From a checkpoint of a small mixture-of-experts model trained on Wikipedia.
Size: 8 layers, width 448, vocabulary 4096, 32.2M parameters.
Below are experts of layer 4 (counted from 0) of a mixture-of-experts language model. Rows are named router (the router's row for the expert), gate (a neuron's input weights, with its number), up (a neuron's input weights, with its number), down (a neuron's output weights, with its number) and show model dimensions 192-255. Each number is 128 + 32 x the weight over its row's rms, rounded and kept within 0 to 255. Numbers have three digits each.
After each expert's rows: a language model's description of what the expert responds to. This comes from a sample of Wikipedia text that the model never trained on.

# expert 15
router:114153179137122152173117064095152072164139167096095088116141141145130131092107100130158079075093070126128084158089140170193114122111159131095155160144162128072160209117148118156138118062124124
gate0:146140162164155127143114172107100132112156149162126094119117075100163148181148097130123097158153169119142130174142140177135119163194116186113107099055115116143072153088101127091158089201091206
up0:067106106123109175116122181146118128133149110081083147094086135128168065118100088160090128086135114117110161096129086138130108123163128107129089109152162123150097103170170160134147115182091105
down0:164103133170159102188095129149113096069161097122126122141102143146027103196090129133113094111050129112133095093120109130083127132086077147108118098120126126180133151050138134165101147137193102
gate1:116154084174179117104139129112077109158114190103119039113156101127165076141054134130062088146065156181098163098135059126122129103144090109115102151150128116148100147118167111100108124140136142
up1:123116139104148113147128176107120095117113149097142179134120105143141150106113071125103127217096175104153113130066117101099099098113127093142102136136087132134110105139065129130128114127111138
down1:148134160099113163131118177144133109069114084115166170111108150153141169130099123120122118080107135133100114173102152135130107130112112075131162131113133117162145124152116138129114158136111169
gate2:100088188116195101096116065129115133099131146163156117118125090152098138077130174117143172097098166115142107101086120097080108113133129178095106109156157066119128125122109147173097102117130113
up2:135078123182146091106104170127103111067126139184067145120128074111142129106133187139155101117173126145096114132141130091119124148109151140159152188089134165118104129097142160132134081115103125
down2:113124157113127096094157095104176111132094103144136106128091100079069137135127106070158103135142106111072124134100085175086133121120084105157187135130118197161135170084179134181140121073180170
gate3:086159199139113030097190169112157142079083072104201092144144088167159104166105042145154142142138085147185125125145075151136136175104134083150136095076093162130154093073097092097207140100157136
up3:127139140133125117152128101125137141102091144140113162078113152164191104135091121152134059107176103117102156111181160147101158140092140170153139086114239124123150168083135110139157114084125124
down3:125104173113121148130098101079157058091172142183126165132110125103090179126064117141105136127072112118069157114119090203084143125113085206101058181129112090164164095129185107117120129138123116
gate4:107067093094122145154102104167144120135094113175133076142078168098136070170078105083140107096171128088126163071094085149104104108157101154126124156140125138121117135143078144139217169141107070
up4:081165144182128140070072107092182113155139071083140163100130129098215212121146129160150072120188126070178126104084080149156147135116156139174157172142046143135153133164126074142139136106100096
down4:143156086083117145105120115064203155145116073129151159167099155112092157127088100139090144082137111128089138152166141093122129120163086053133186126162174111152110062160141110167148140134115152
What it handles: The words the, a, that, his, their before nouns or ordinals like first and third, plus mid-word pieces like est-im-ated and sem-if-inals.

# expert 18
router:122067127108113147101108108100140125185091152113071080152142129091168151127139149132127120124142106124107103111096136157090118137115157067140121140160056114123132111143148117102120151193130135
gate0:170141132148106121157130115104104192087139148142145077142138102148126073128175113171136112163098108100110117128148125183131134141162081117146104084142162108149100150089133176088134082155158124
up0:030137104130123130095112155150070102121159101107118144084102120114139172098170168146099145117122152132111132106159116157159123086174111136095058177129156115128127081096170126092123149151119103
down0:116099178184152143122081102131153113109127135104111136156085142080057162129112162106123103150129135115192086112101105114111110153142125133105108147100123090158133201096155169096150117125106130
gate1:146148066060165107107156106128138133131222151123111102142156116179176146087145133148087127105038170080100122161149065171158109098181082092121109127177108111114143155110182097110043094153116161
up1:184125141112111122161066147047112075084155198103126195132149179168116101135150102118088113135065142148124161113122142145077094146090108127101156168130105161106130105130118147106101174151112142
down1:118156100122098116141121143069122104086095110128098141112122147159130197140067102135139161056127107129175098168085153165097095077108138110125121153104112152146163105146083144143091128077122108
gate2:118053129151140128109087153111123128088165131145155182130171144155107160092126229124127125089112185155161124151122095093137085154121135144107122167103140104120098133145113110164092073171110196
up2:150126107114183145101116135077090113111137180145114155112122138083190167130143164147180168104128124139089170155103175119168135140153190098159149158102136137055101098122123052126151177160142177
down2:072115099086134110120105074135162139124119124114074072124142070027136117163072117115113140125142161108112155064122127140134138143141102200103115188137189180110159118110153126140116093124167127
gate3:102167196107063048108174110091163113134095087071143127145140092126097044115129101128127155164144083110167133113116121185118143125055096112108155167094083080139161091094113136135099125117104114
up3:143110166112160146133066106104067111123104143153099172118127091109150128156096124160126107120119120122065153056139122119096146140127133145150132057120206063095127162106127143129145168106145106
down3:128071140118124141138127124125153141111167106127120116123108095125095131169127081164115135148174110109052152097080109180080147105131121172154099174139057168190173084082178154118123125160168173
gate4:168082172104099130127087155179129123139127150197136093145149147127120136191115122105166135134103108129141144044077158151120130073136100089165125150099151132111162098111105191111200139138136144
up4:153113109169069120093080131161151109126083021093129191138171167133116150140123168152099174098137143080126153127120123123133131124094161129118129132151092130121140098164149100086089126092102066
down4:191086127108096056138118164078187135109134132091138196143094115122171135169119106089148069153181124158066100181164124064113154169136111109100155125144122125177139071139105135167100128090191124
What it handles: Word pieces following an initial J, D or L, such as j-ur-isdiction, j-er-k, d-w-ellings, plus name starts like Just, Jer, Jul, and dates.

# expert 27
router:156029128137092125166116166119053105183155120086097127117112100116127152174145146147115128103144122119144073159117135135119154129156196105103105174138168131106124109206100144149138127147123164
gate0:092140158208134107070165132046127127124155130098127138155178081115112119102157141167139112193114169085098101146130161153099115186120096125143102097069181146145076125105072176154116088155134110
up0:082144138125117140111030176175098100164074067099078171087109129123148108144092139151059170151109140118157111073152144103142152130137082123109080122170145106179113089147128073082129170152167131
down0:140083185136139125115118122141112115116114101094154118133077126139107072152093111135117090123099133146151154121155098100082108156113141118119065149153143106153165136088126170123173064098154203
gate1:140135075154137193126075146094111141138133163129062113116216125142108106150142102159065101150057137163069137129141073113118187069170068088091161137174115098140094136102121170094144163118140182
up1:113092155103144102179115129110126112157164192088115137117132119175105148127189126106110094192079180172163174143123101064127125107093094143202131203106105082134119093147100184081175112103096142
down1:151140120167166147087086158128164151107123153086112109119101165110160185138091059172145148111156155081133107145114121113110117123059136068111151143126134121126179115114068117104091137117099149
gate2:117066161142156167050121148103121125118145155107142188158123064154104148171162148076117156108157157153179130118101116083112099049152096130167140139112147109112112140122156186175114124145161114
up2:105095139121135130117117109088103145083118136126097168093082078119134131129135140090200144120145134139112115182093149108081098157129158129136118176117138181088096140098133132117194175128122191
down2:152125134135135112072104034110119126086103116103148109132086085076126126124044095180082116137117126119060148125133123169178130147119081146081165161199192191139183145099109051079136128104155109
gate3:092157162079129068091148093104174115099162131099179142114120152186148057114163065121134143145127083081163205156169091142159145116067130153146131139114078153166167118111088167077196071109124129
up3:117150156124110133136131133154122111106094106130118153077122136099189120114145130166095099145188102126105136072138117137134154173149125100126096150074197107169132167084145151114170124118123106
down3:133118134137161126188107113196156126088125158126057175095137084111147150142123099092063138084119135121078128096110078173080170122106097180165088130123108081175161115068124090124145109134085113
gate4:101124146118097087131131147168121132125129134163116113104065180184113126162062128105159117112187114080159164082106119169133083142167082138157067137106142110140115138113111140095237173111118143
up4:103119143136092123088107074124168078140169078104121173165191105094223202141147131122153113085143139068120136128120096155130193112152124141153124158173116109125103147169160078152098164126111046
down4:137124142091106114106116111124167164120186113142133133171137145140175138104130134162033104108153136169052145127132133101120181193123105080128136068103157105165197053140112159187084124123097118
What it handles: Middle pieces of foreign names and words, especially k after a vowel, such as Ele-k-tra, Ira-k-lis, Pre-k-azi, plus words like same and common.

# expert 21
router:125150142137160114193137157162147059078126153105154150120103099129114158144087172092174122163146157143142160091093103154130128174171073171128153107085141167127118176094138140104114072118158121
gate0:153193120160107110165125155072109098076168144152144116126135094089118103114127143127113065126091131154098152136129129129138081144138122126083117107101142134136102165144051175111192086151187205
up0:092120119154155155089116140142080143133105116097116153163129121127131092063110157186110130091122125102109166127145156158110121147130133104085096121116090122066144093124154065113133141183091134
down0:125104113111123154169102133114098116102145144154113142118165155109074113131053109160156084156107081146097095144065082107079121146156140095105186114109177107186098163107104183135134128195127156
gate1:146196076141192120136148109117111144108113140112082124128145121186233104099131124112086138138081167110099110101155079155175161072172095113118066137134110126113085117086160115160121152125116156
up1:145106147064154114141146162110135092163165209080105160059154098171136145122124067105122130195070203108152113171067121067123181068109079072161168182146123158067108138101143134107142155107157128
down1:172158152149134216120154152186132170054140162155112110139115152159168113135052089124129095101098172078107086115149115108131047086138133130121116145177105087082113118093108113085071097135102116
gate2:169085146111179106170154163142160077086185070183132175127089097133098151109164191126170108070115213112167136102113081082079108101200177095084117138094092125118102104124129180209142102218139129
up2:128087167151125159076102099090110082071092137096119154070114142064124160115130202098210122139113121128166103146144143116080140196172180123153167165124113077120134139140133104169166080130092127
down2:087129199114086120122143051163135072150073085144095117087137106111135080107114124174157128101147087108140140121102088144165149126087114167141122099153161147105142149149187132121159067140150148
gate3:111156148149090085112129101128150145114173096064154104122137106134167093071132088155080124121160080128151140169151078173139107176081165096092139123080130107091166150092089135086092118087104091
up3:139157122126097153142110129146134111111114096162102154077128110121179133149101114142120039156141055060081152051131157120150139119139153180097156084115186086136131134154123089138142129151165107
down3:119079115099070168160107091134179160095149069197105126121112130100111130115109156158147128125124129148164158072112084149082142109172166140157041118106105115169152082094176114087145129141133129
gate4:159129120161138143190124099103082128116143133157111130125124157097099110163106132094126107128149128119147162094087106137088105116166098142143077139136125099104143105086141131040184173115112143
up4:093126144102099146067138120102195180113088120032130129130135193086135208145122099161125079085143127095139169132092101158117138053061217079155201124143078116144198161126142102118135150115059101
down4:145153097160101091123128160170164103078133115145108127120172111128124059159115132125095120143083180204088093095127142067111136120094170119129060135090163139136152074078091149144095087139105152
What it handles: Line breaks in lists and tables, and the final letters of Polish and Romanian names, such as Pozna-ń, Krzywi-ń, Livi-u.

# expert 26
router:161200150122158080189151117102131123098133107122153161059132076096117128148083149118151113130174109141128121133134154166080129166079140173104091125104128149148185187109153125075106115145157171
gate0:193164150138158110115121142064128149083167143122189122122123101099115105092157124133101141181117176131126079118149157120124073140170074162100079057042149118149089154099062161126157123176123176
up0:069116113143096158082072206112126107081175125090101145101146078119145133106097102106084150168102150100108177159139152129129156094102155121140057097148132125178105114070200112143165111176156109
down0:112113166174162127129062085144122150108123152148129140141061117077097067143104167174135102118066148091201090123107109163132137124133133173108130151125100103164129129062141179101139113113125140
gate1:131179075156156156128118143137156118132137148157084104125143130127163115122095118141069127147064165145126126107140098116120187135189077131139091138133122108125128147121160132131069195160128174
up1:150083217110156137160103167156157116111140203095119155143124117134152151160126131154101096197082153081138172133112115064103092099078092126156092117098095150096131134167117143089140143138100107
down1:096162072147091156127083194113127163074113119145179143119091168180113174108043187123125134079167107095127102134079158137117118106070073085107132154119131124144157148099122180110098195163095149
gate2:143084178098187157132135176124124083105093109146189126100103092159100162152157157135162170086111193164112182122117103076092133151162095135111086151138133127142084094105147115210097100179118118
up2:120101165183148122066101126112098137080129152185109141110137055117144163136141191128179146108159183160137123155168152060081100115114137118136179130095125114109116155130160103123154174092086110
down2:147105102134080164092113086154124113135125100124127151122139078107165144161056155107143094186144132122100100124096123167127150117091087134156158128145187159146181136127189065099126142035136161
gate3:131164192121111084104115085111098107124096116095166101091117121120141067113136076146141104159150062134150110169117072108152141109103166112099122146078112084135159142095081109150142087131173086
up3:140135136112099136132131100117083087149114132154113173112112109120146135135119137149114070116166096121100117136082148115082120173139129156137122085052141123138163137089089094127133163113138125
down3:109077116078161108174105105137177153057173137100130122153105096095099147117101130160063174160107169083102126062099183121065123122152108214119078141156121162164156120119155076066093125122131123
gate4:170084128075146159159157119185141139132106120145157120104088148093099115120117113101133148144160109128142168040066140147060134126135111161134124142124146165157151107137106184107141165111143125
up4:081148132168100136056115114111208137161099077144179142153148139128153192177140088101183133101128120086142138144082101145134118113116194112140163156177101146153150145168156107149129149102090107
down4:159193086075118091102178176109110154125126106124165107146089098089131148175131222151119151109176090163066160075149144130102104122163143084161074139080144158135145100127142127152052112154132147
What it handles: Line breaks at paragraph or table ends, and possessive or object pronouns like his, her, them, its, followed by words such as own.

# expert 25
router:190127137174126149087167093117105182069110128142091112127144125110114065131185112123105136147097124118114130079125173157076142167100150097131100155126118130114090106097081147124156099118083136
gate0:179147118118138126155100168084131110117105081128139117152165104119120117125147130149143083140084144108119068104197141166141122190175095181113140078083131101138042139076088170105170128157138154
up0:119112103179144107101115142129069071111159098130123136121149113099157132074137107166087131096086123114158115148153091103158151130144148106141083169140166118109099064153154111151162157127126137
down0:138120121108138165151082106108092094104124167146126128164113154157086151177048136161087105169130058102162157129114124167100077145165043154124167135118150112163128109092127167113185117171138136
gate1:165185033100158070169115123121103132137153176075104091094135077147131137122087088139079168172101200093114150093153078122143150107208089094124129116124114131142101196134125144109099140136119118
up1:145116117086171145129115151094163139130115179060125163177089122141140130204146135160065113161049159134151123181105131146116129133072099053146146150100145151064111147085121165096092126106123065
down1:193119118115114127152110166177071160106133161105112188097135109110178220159100164156130134115083104059171092101125154156123124101092090119134194182067101127128155156114039175143101162083095137
gate2:131080149128139119111171163138142152089156135128115178165118042128173118105156167091137155109136195137174155117128116102098114147151126160119128152050117100079093142106095141189069106130113096
up2:123138133120153113094087097109127119083122141138075182114110068124145148153157127093151168078156103129120128112107143114111091151140172104167142149136121144088123125125133129151129117178135106
down2:112169126144146111093080064142122121102098101115053144127113079089148147097162141077161093145127173114077130106100125107124108115108099116143157143162126155194181125066220161130169138115216152
gate3:095145151107072056165143104072155144147139163085184116164107097124119078091160058135137135122151125096182116130149110174185143120058139114111150152064108127099116142084071123119154097105118120
up3:107188102122088163152132105079150127099104147154097104092125132126186092132106102077146067156146093176109149133168095076154122132138119168118103158079168082099129178069158138143184137109138135
down3:124121120113078148139123114141133050112111113138074176132119116143101162181099125150111104129102132083085151091105143146115112087082090133136128153147118141126145149135167116097088156169119062
gate4:121085137123121108169158143211138099121135201185101101127141140098115116139083112087100148139175128066110157061106126166099148057159123110113092073116183162056124142139145143097227150151120122
up4:095111105133124116059083119125163135095121080108188110112149180131118223157130135076162068112129136070114120147063103100147124111110148120166132172111088151129160123148141128144130133101137071
down4:154166076116122123091138148088174150121126086138138179148068156120170087136165104158091124145080146156097158142166138075063165137081142138122098123169146167200142098167131171127111112129087155
What it handles: Continuations of proper names and titles after an initial piece, such as Col-omb-ia, Har-risburg, Sec-retary, Bus-iness, Guel-w-aars.

# expert 31
router:206082166163124102146108075122107159111146160102108126129159108166144189143149145134164126145154152080151133084106183138136155187116125130121104162128120082146110124175126110112123117155184093
gate0:072175100151106144145151181123109140091172151142185139156114078124088091124116096121097115154122068154129065141152159112137121166165093129024121076088155141120059145078073205142155097180114102
up0:109133063117136138095140137173091102110112107088158149090085077136132138097124113137152166086120174113140156116143141160131123113128132191126054144190149082118082072130102108115112157163105118
down0:085138137145128150146124122104088163109124169126149086142136112117096109151104130142073132164122137092182092115149109128142036092141082154091106166201151103145119173117100168077147081148154098
gate1:114116059100182165119138126107095153118141094133119145146113102148215106082113145160095125171087150128077143106148089136166195096165081100094134210132159142150105109085130151088103138152140124
up1:102156173094160095194095184117093105149135162084096185144113143109092144162166106148090182134139199106095141145094128141107101117141098068154106192117116167082093111110120166089123187092099101
down1:141135125118103128140145110142105127086105162079134171105101182115145174135115125160127112144134132097154060135109125111159184078111112047151141153096148077120161173133060128067105086113105135
gate2:164100181073164146122118145126154131186161128172164143123134070147151172091149178120195165077166186151166128110088092104073066126101094148092112141103141111115122078109160133204086121141097155
up2:116096156133114085102068111082126101068095135179059155107090105112130121179155155170171161099138128127084165137128120126065120187142140090112154127118117156120107116140157140110156112143083123
down2:129130120124052093122126067139191121151099126159101136150166088113117095162048093105107128114146115161106162082133083127145139137085077151121144211119147152134134164135129150089110167079148142
gate3:102160202066106047128122114103096118120081155085205117114144101184167092133133057109110157147138070115139105141131068125119103135125139114109158142113115136134157135103094134130142098113125118
up3:127172163072116152127130160081089117109121129144109189128111128139169107160160083130085089117134077101111159132142119122112157162113060113135140092095189114098126175063072124120178111113158126
down3:118101157122125153112141089120163089090141151124124108179167143087121153201046097147099105152083098074096124050122101084103151110129094169121145141121107163189144160124157128115169092106123106
gate4:097064144101130190128131143176167125119141150148099147107114139135140142179126079117135110130127090117121155011066156133101110118130107138151097161092172156136157091164116161119147160123114152
up4:103140142145154101062158126183185171172116103088153105184165176097106201124109105140130124120120155077110132168055060090178126095082153099129165133189085107123184148219191116164156146117105120
down4:182116159135139023110106169055104130116130118187117113135082115118133118155103145162094134157147120094079162140156151074084166199118108110120140114141134156193158081154056157100080126151093153
What it handles: Pieces of South Asian, Vietnamese and Germanic names (Chaudh-ry, Bh-ut-to, Hi-ề-n), coordinate slashes, and "was", "him", opening parentheses.

# expert 12
router:182105084064126076086099135116155086126130165114172071155104084119115144167095158162136149120087142144159153137117088109191145095109188091154107096109153171172120072124173128127130132151137105
gate0:177119138135178155127152183100142135074152138143104112140174075172191131150098059113140106132065161105144089138162125109070134176173068181097122059076164145167104165109099179167140092160189149
up0:116160142159122100094144150217110087107182147126149147088128137134143137091120130158062141070084120121095151093138105122145092097087151104128117104182153116151128091174166084082112138131123111
down0:161093176106130081182073093135129135114135127088154086131081157163088131148096134135142088170137160084133107126128087096067089136128100114071123070088139125135111154133104177173123101136133115
gate1:157172076114126109103081171118106159108159114126114104062111111132130112155098122137078109209064135111106117128170108134120119116204072092126142096143127121122128186089161068141132117147129180
up1:136176151094129115205156185140126114156160162092088162148139101141122165119145125122102077209061180131147111154145140090157117086088086097131113188126074123098059106146127127119108126125152082
down1:150129159104104163149097181138112051092131095157122116113114169116168182118095143181128141089152145068099091166140152127141111135105125091129146109109131131115124062139050065152138147123111162
gate2:155092166126144072106063160087127131119120094180172150149113060148134145124156120147112187120119132092131114115134131082125075140114138121119097146114166112090058113149149088216075084131109120
up2:111077131136155118138120130090123098159107162169083165101103117118134174147111184088165127121121128144083123142130195069115184178166152105176169151082152152094102123112123116148183109132128170
down2:106103147099153086135175125157097160121041083097095186116120084087155148160134149123133116126143104159129133112136101181123144150143067130136169143105130196145175118113155132140105069067195161
gate3:165165196143089106166144088111135090113058123093171087122108114120153074077155035128119140191105082098128130128086069120130126113111107119141114098111067131130193141060077150171138091116151116
up3:129171146150104162171144125084109156124120126118112163121140089191208143114077129122129085122153114136117140113209131109107145163168130143107107060114210098135134161100126143066148143144137093
down3:138105135103155117164125126100196098116108117142099103175142108085072159154124134140094122168073143133147114105071099134086153137143139152107083130133063164157139072122160155068094073126170102
gate4:109100170113037201120111146240122140151197128191099132125102158122131110139106051100132131105135087180208161092174125168095089126084152164120085155142123080158122126141134182148206087148162117
up4:095101140138077137086040128107182121146109113106141148139139119067084190159156140166132130098157143119096128128072094107138175150141164102133098108187122164101133125174131090155119188042085080
down4:166146138117166142129156138147147114084162113103149134141141115148151133119126134147106121127133107168124099160188158069136125145104091080179142129106141134195124089120135153166058115206149130
What it handles: Word pieces right after an initial S or s in names and words, such as S-ath-ang, S-er-bian, St-r-ategy, s-ister.

# expert 10
router:112194126157176167184153111128156136084088091124168149106125097143118116129134136175184143154159169070096106166156129100085143180115084117075112091100101123107162123124097086155111093068113172
gate0:174145139135179124123163125069078122113087100102146144136133112091088129112165108130121079155087108134155083144163087140120118143146113174130071072072167162127073118097054136108124139178130170
up0:134150091136123149096064148128067082081105194090115156027095103136076132126130163146091149141127112122111164095171146113109147093121125085141068136212134106122112087082154119137136147158142096
down0:124140126156166150178119129114060172087145157119108120151110140154119129149123159066082118123121102091139103080153129132107101140139081137126109117110173142120097185077163144125186107129118141
gate1:094128050120177178111150124126126131144143173100084167137176081128174153151106169142088135151110203159099140105095069167119131042164034127092139155125117157143148152159166112157096128159090170
up1:107141168092174118141108193102103110122126169083097145152110115149127152127147052123139079208105131109083147144128176101146083103127124124116142166109110172106157129152029171105106152102103082
down1:096167171115159159140071155101115151148083174123050178164109132142159203133137149161161099142172120069103075155137109175065159111156150102151137149087112146178156121144121117129106111102121124
gate2:125105154135153149117139146121114131086154148131183186127071104140130140156176164153147103060147134156166161058147080080105125102161108128101071149080160068108072080145130136167057113174116139
up2:120127150185106132101135109087088136113116132189085154138099067066145160110152176092161147071174125134128102142144151124088120177141122127164144125111131133105112105135140070124148122148062128
down2:185154166093070177121113097139167089100116118170089069121125131075152168153113089078075131121151116112070141055143113141138131145077118176134156145187126198131115143122211112196139116108145116
gate3:075163190168104057129105061113112134101107107070169079178132124111187132082151098112191137119191097151167125147146128158117139151080127115128129138073103141149145128084074120152160102101115122
up3:130106174088134141119136122125150132110177103152130166117102147152184114125105136126129058136185102098141204112109182174152158152118102166109149111094163107149130131104140122096228097131130122
down3:110056126092148157147162116118136115128156165134107095141118124103096167128107158155097150149082186099102135058098127200094134062138124164110115135157091116182094088118188089126134085109158181
gate4:117099116137121166117147148209120140122109146183107070106076107124082122134101076123142161091096142122143150115121160118067154092121118154098094148166148121116091134158114155165228155113115141
up4:141107139145122123135096125123184140119134061081151121129162168107160197163163136152144032094107165061147111130104134147142119117052192122120122192155096141109160140134167083123146187128058066
down4:154117101088066112066168165054110172119066155155122145146086158110088123140109157184050099166110112103066086184170162157094125143137142121169118079115148078162177104085080149234132124119102107
What it handles: Table pipes, dashes, semicolons and field labels in infoboxes and lists, such as PubChem CID, Genus:, Born:, IUPAC name, coordinates.

# expert 28
router:106152107101178154096126159096097133169147150100091152100106163161107128101135142095136109157101129160072135176157159115130136088195147135149145139106164141120154118110151123134114150166147134
gate0:141138144119135131133171196117162150125124123127157135135185081079180083146133114127124094174078143154115083123148115102104116167166132143060105056104132124137114180058064227081123139134128129
up0:094099122105187126120064158143066083092125154097097176162094151134120127140092160207116185039128125168117184104164113124138136138162089094096156162128145114126100074124186138116134143141088135
down0:198105118093147114134165086107188160138121152097147148107142148127119170160105055132062100145096169061134118095095106153111097121153101108104194095125078097141105151076133125156184091187128144
gate1:125153061179162173155163124101105129157180177130109148139149134174103094132110125143062069123091153127080168102146091139112106074159089168078141114129123135119126094121136146142135120136131200
up1:154138173087113151166110157127159117109125223073095128149146116177122151147119147134079094227083201146140165108131102098129134103093069091183107133147125154129092110169142123097096124133101109
down1:133131148159075162159142137114118102074107149138102119111081173177161113148147118135137123037155167095137125168090117169174141086104103082145183159139150106121152149145126166098111115149107167
gate2:139102162107193062135122169110146144084146138164116156114118093166160138105135133160134172102160167147114120051144057102124146145142130161136119130117138083162067110136122132169126125157136122
up2:116109170159122107118053174124112067078140191197068159105106080110100195127133168143166155125161139118150126140063130072126114170149158131143117127115148172144082150100140111106165131103145148
down2:098120153137125075084128084113133158126121097144109142070093073087118122149070108160114121183140131138104142089167099179096131135111066170143123136184187163128164134061199108155115117083196082
gate3:147167191153129058082137088092119136085106108114134137132135131114129094168144108123171129131130057084171113146117112140166125108145173122090157119113132148102130161102103168146120087078152110
up3:147163156072102127145125130133107086110104114133133193116132130110158108151082124099133099139136144111056162117140144085088116159141117185141113136156176104108170165102149135161128142098128092
down3:101118093141140075136086093138161134071135092147130169164171102104110133144054131155079114135088196141089176068084128158108137144104109180127088175126087105197241180112187098064147108112156145
gate4:108135161100082167149059142186100125158117153170098148079138156143119110172087115133135160133095167159156123047103111134099119117178147147127060129149151137150164147167073175131213127155122145
up4:127101159156114124091096083135165143077122091100143153148133189134112194126129114114073081147102111067080166214060073126208107108075137121164224161143068132112151113135140083125107108122139114
down4:223170119054159116099112139099199123106163092087169148180067186155142167170157152166047102156139114165125159157127116102078168106138127135077126110166219111175137102074105162173156128099122116
What it handles: Suffixes completing adjectives and nouns, such as rec-ent, promin-ent, great-est, Advis-ory, Myster-ious, Sen-ior, plus prefixes like ob-, dist-.

# expert 8
router:157103165102108138145143178111118104112179145105080144127107157135137154130111107089115146155129103141113135060081161147165106156132120105065150133135110156133099070163148141114140104137119137
gate0:090162161125121166146086161030104169099113119211165112172148105124116119117093056167114062160119121127078095106145179111126126187178082172093093073095122193158123142145034198112123121181162180
up0:063165097081129122108137146130016106110167097086091144120085129125181130095171129159054208047148134111105177089164137123172123120153133152106092150126147133052075055115120114133190182131136088
down0:114119180152133120112119166141142132112107217109163108163101150107060137136067115123130112121079132080103129116139113129097168165108143169141115118125171110200119131123127110118084130080165160
gate1:097131067133199117138109127113093171134167147152085138113159103159164114137108123121092095112036149166095113112121060160152122112181062136106162145132151140121121106080153101131105148121149150
up1:162102148117115098165169148092113121157161147102109191127114143151127151173139106137048103156065200139134119152131127078093135118098121088166135154141105182099130141109115137054145113152110116
down1:162146166172123192149109104107100083114103104179119154220121155140131167100133161137115140132152139097084115162084090150105137116136136097165154183108170127178150136145131138118088070120104119
gate2:125071169080163133100110171150142132129116122140140165130112105159150136140173165113120172145158197142142108067138113048065135104147135127124123136079098127141098121179082150180080094158083114
up2:122150174118124085108050129065173107063130162107069162097081117102135159177158168091182158116134148167144136100130156075080127133181180093119165091115148122174115126099138139143197116150117121
down2:184079133196052090122089121105095064114118071144057185134124126042107095198089098122166103134143094118159137116095042100124162093167065148124178131145124124122160172120212122130143131096149179
gate3:117213194135104121085155137078164153126104156153175122175111102090160074053137074165176160131110084132144145113133125133147151143071168139143130125095133094136126098086134132158139121107104129
up3:104156152143093197187091128088123114163114128127158143172139166118202114118077130119148086102152109129099136118159078134132161163135138107137126097145190043100064107074140094164123194160150122
down3:206103070121121098160116126112101130135108077128088115110111097103045169154167121129081145130133168078120136100135105124082143126057114162129134161147106132138125166119178116107160106119120127
gate4:152091153147097122129093126217158133157128111137128065111122146105157154178125165073149112133081125110089148096101142166103081102179129132153079160115141103129114148169135116092211134126142148
up4:101107142128069121120124101133186114106118096069159130193178143108168200156167139161110098087142152090135149141093098144098141088105187106164128159139030101096117149159160113072130141119079121
down4:101185135098110091080149142127167100106161090110148165107019104116152104147132110095090123149132097166084142166128130100141145178124148087179095117127146136102163095083070122184104110092082170
What it handles: Inner syllables of foreign, especially Japanese, African and Slavic names and places, such as Tak-af-umi, Yasu-hi-ro, Jama-ic-a.

# expert 4
router:176099090131112136174112095135137145135143139139126108134184137109166064147112133171099089101115102068126072078107131121171120121156147125135119114160133187144181105126140115138116137111118119
gate0:140103157160110090134125147087122126122119108119161107106156092080163138126144105094110125125054168162132107121142141152122076131195111169084110085118183121138124134130069145121092116208124156
up0:069184121121099189085106143156073132067116114073128165092112080150142143121142085185107160116170155123106138115092137115166090092139121142121109147120172113160144130164129090136155118141112141
down0:117065151163127118127153111114152136042155161116129116170083122111072100159101121155118121180065105078145095133157107132078130144157074140096108108105131104133120165096087161135182132122156141
gate1:104142046148193183140144174118111145190118135134078132087187109141150143094116092130158114109117161139111165115124111157142129091161100115095122142114125074090178133103127099069140170162181219
up1:154115142100173118171096191081149122166127158069118155147164070155112169155122073134110139170106188129134148161110111078123114089130109112135188131076166157125112156060093143104097103150109103
down1:108130170142122118123094158075157116156114140155147183172069171070120183175095115105122136103142148068169122115145150188087149103112132105173137150086129130161154138126099120077112124112087146
gate2:160057169139198136125132121088140146097155145186162160146107101133133116135158159062181171089090168147106124101136099037074091156141108176141108169075124136103138128149125168144117087148075144
up2:108171174147118121104108111153105148081130132164079131060143066057129107151160163106139139067159112099107141163174149105168143202157179114095166163130100154124093111134118104125152142100099154
down2:150124110139098110153141120160112108110129156101070146120081113096114064175119089143102176142121087090083155072098063128112156139102104156109146156150125160122104191140124112184069138093216211
gate3:132152182160123062098140112094131121111105080065158123153128118089150094119145076145151121110129124173161100130158104137115167166134159137116153139094125095098205141096082139119174141126104110
up3:132119169058094131160093159121140124141193182146133192114138141175153110120082099127151086056110147116121149069160166117139190133106136104136145114132171080136155097102119149168167204134130105
down3:145112111152120167164137062128121117116129111125095159097184129105150146148074123110122095082140157107040178057088143140070131087104138157121102157152128149196155099086159083112091047136165097
gate4:155066184110117148152128124118138116160110145136138099140195123096142107174101103072191143122132135132168173064093139129106109117147120135125089166150094111136157129163117189078157141092129167
up4:102130162167136112093034132161125152149130136076102147150155126133169175139109084161123118080147163079126157110070123144161101148110153119172112132150051161081162139160161085133135178084082112
down4:191118099095132112154143135156139137075137138094149190198074138118122160125117087105121128120137116112106114140157130122102153131173049080068107160091177113121183066142093108141083141162141165
What it handles: Auxiliary verbs and "and" (are, were, has, have, being), plus word endings after h, r or w, such as sp-ared, r-ough, Pembrokesh-ire.